config.yaml
n_layer: 12
d_model: 192
n_experts: 128
experts_per_token: 6
d_expert: 96
d_shared_expert: 128
activation: "squared_silu"
moe_layers: [1, 2, 3, 4, 5, 6, 7, 8, 9, 10, 11]
router_score: "softmax"
normalize_top_k: true
routed_scale: 1.0
balance_loss: 0.00684
balance_bias: false
n_groups: 8
groups_per_token: 4
init_std_router: 0.00602
lr_router: 0.00109
vocab_size: 8192
norm: "rmsnorm"
norm_eps: 1e-05
tie_embeddings: "early"
optimizer: "adamw"
lr: 0.00187
beta1: 0.9
beta2: 0.95
batch_tokens: 131072
seq_len: 512
train_tokens: 690300000
steps: 5267
dataset: "wikipedia_en"
Below are experts of layer 4 (counted from 0) of a mixture-of-experts language model. Rows are named up (a neuron's input weights, with its number) and show model dimensions 0-63. Each number is 200 + 40 x the weight over its row's rms, rounded and kept within 0 to 999.
Before each expert's rows: a language model's description of what the expert responds to. This comes from a sample of Wikipedia text that the model never trained on.

# expert 35
Song and album titles. Word pieces inside quoted song titles and track listings, such as I Did It My Way, Love Trouble, plus name fragments in lists.
up0,185,214,139,132,158,182,229,166,192,128,220,163,189,244,143,247,235,172,192,167,199,187,141,229,213,242,171,266,239,229,157,219,210,233,169,182,206,284,201,239,166,247,178,153,141,218,215,227,188,187,222,226,242,193,135,186,248,210,175,170,143,178,231,170

# expert 15
Colors, positions, word pieces. Color and position words like red, upper, middle, back, plus short inner word fragments in quoted or descriptive terms, e.g. slen-der, sh-ell.
up0,196,186,222,167,223,202,166,165,255,187,222,167,255,267,216,182,194,176,217,271,156,120,204,205,241,223,170,226,225,201,179,212,231,232,199,245,202,231,138,150,166,173,156,167,123,226,248,235,310,209,220,171,173,196,159,161,178,253,215,158,198,146,218,150

# expert 36
Sentence-end punctuation. Periods, commas, dashes and brackets after numbers or names ending a clause or title, e.g. "Park.", "tuna.", "51.73%".
up0,219,172,214,204,224,211,187,160,207,187,269,220,166,241,155,192,169,168,157,168,281,236,153,179,140,204,170,222,255,183,231,191,245,216,180,248,153,237,166,201,215,260,215,164,208,206,223,193,256,227,172,266,154,253,199,138,203,105,217,256,192,239,150,202

# expert 12
Dates after month/preposition. Digits of day numbers and years right after a month or "In"/"On", as in "on July 8", "In 2016", "in 1941".
up0,174,204,178,142,170,203,181,183,247,162,234,164,182,271,211,204,214,166,148,225,193,201,196,206,213,153,196,225,194,228,271,170,245,151,192,260,167,237,152,127,237,238,230,208,214,271,259,154,219,198,304,263,198,162,193,158,221,196,206,214,149,242,133,170

# expert 6
Biographical date spans. Spaces, first digits and words like from, since, born, December introducing years or dates in biographies and career infoboxes, e.g. "from 1909", "Years: 2006–".
up0,209,202,218,194,197,281,199,153,182,153,196,230,223,256,188,154,178,122,203,208,167,133,153,174,278,207,222,227,269,116,164,207,166,154,235,225,205,229,181,232,163,230,199,145,211,159,157,187,187,157,184,213,231,206,192,229,169,247,261,165,109,186,208,133

# expert 25
Given names and name pieces. Common first names like David, Henry, Peter, George, plus middle and final pieces of personal names: Alfonso, Rudolf, Necho II.
up0,186,191,220,224,202,192,228,189,179,165,236,258,159,233,211,90,133,211,182,214,207,190,161,200,185,211,219,164,253,153,192,257,205,227,207,218,196,195,183,199,179,320,231,166,139,207,229,202,314,144,167,196,210,210,205,158,190,225,244,255,193,201,255,229

# expert 14
Word fragments, ordinal suffixes. Short sub-word pieces such as ordinal endings rd and th in 3rd, 14th, d in [data missing] or (d. 1950), and split word starts.
up0,203,196,195,162,220,212,195,179,234,194,248,165,141,281,163,193,165,148,214,262,264,230,264,243,199,273,188,198,306,223,243,190,236,266,143,232,136,255,212,157,148,223,173,167,168,231,287,198,207,190,211,240,235,181,137,181,187,156,284,250,257,198,159,229

# expert 19
Name-ending letters. Final letters or pieces of personal names right before a verb or possessive, like Condé, Cheryl, Sunitha, Eastman, De Camp.
up0,126,235,187,120,243,253,196,208,220,147,193,205,188,227,256,196,236,189,228,235,177,229,112,200,214,296,229,211,164,164,250,125,232,230,255,252,204,264,175,201,207,245,187,199,160,248,244,212,225,175,172,190,199,184,176,163,166,214,183,171,194,156,234,255

# expert 22
Foreign script bytes. Byte pieces of non-Latin and accented scripts, and initials or word pieces inside names in credit lists, such as R. J. Bond.
up0,208,251,220,133,149,221,192,179,221,151,178,171,200,256,175,213,214,160,109,205,180,215,173,177,161,222,197,251,252,195,247,248,195,226,262,229,198,227,252,196,240,277,201,143,149,323,275,180,184,169,182,276,203,205,170,175,183,243,197,173,132,160,154,161

# expert 26
Name-internal syllables. Middle pieces of foreign personal and place names, often with accented letters, such as Mer-vy-n, Pa-ler-mo, Bor-us-sia, plus ł, ö, ically.
up0,212,212,178,178,198,165,130,235,203,152,289,156,218,243,159,219,167,169,284,208,254,188,184,187,195,199,213,239,176,133,228,201,220,178,258,201,190,182,145,196,199,238,205,139,130,204,158,200,213,205,224,230,194,221,189,238,214,77,231,139,127,167,248,217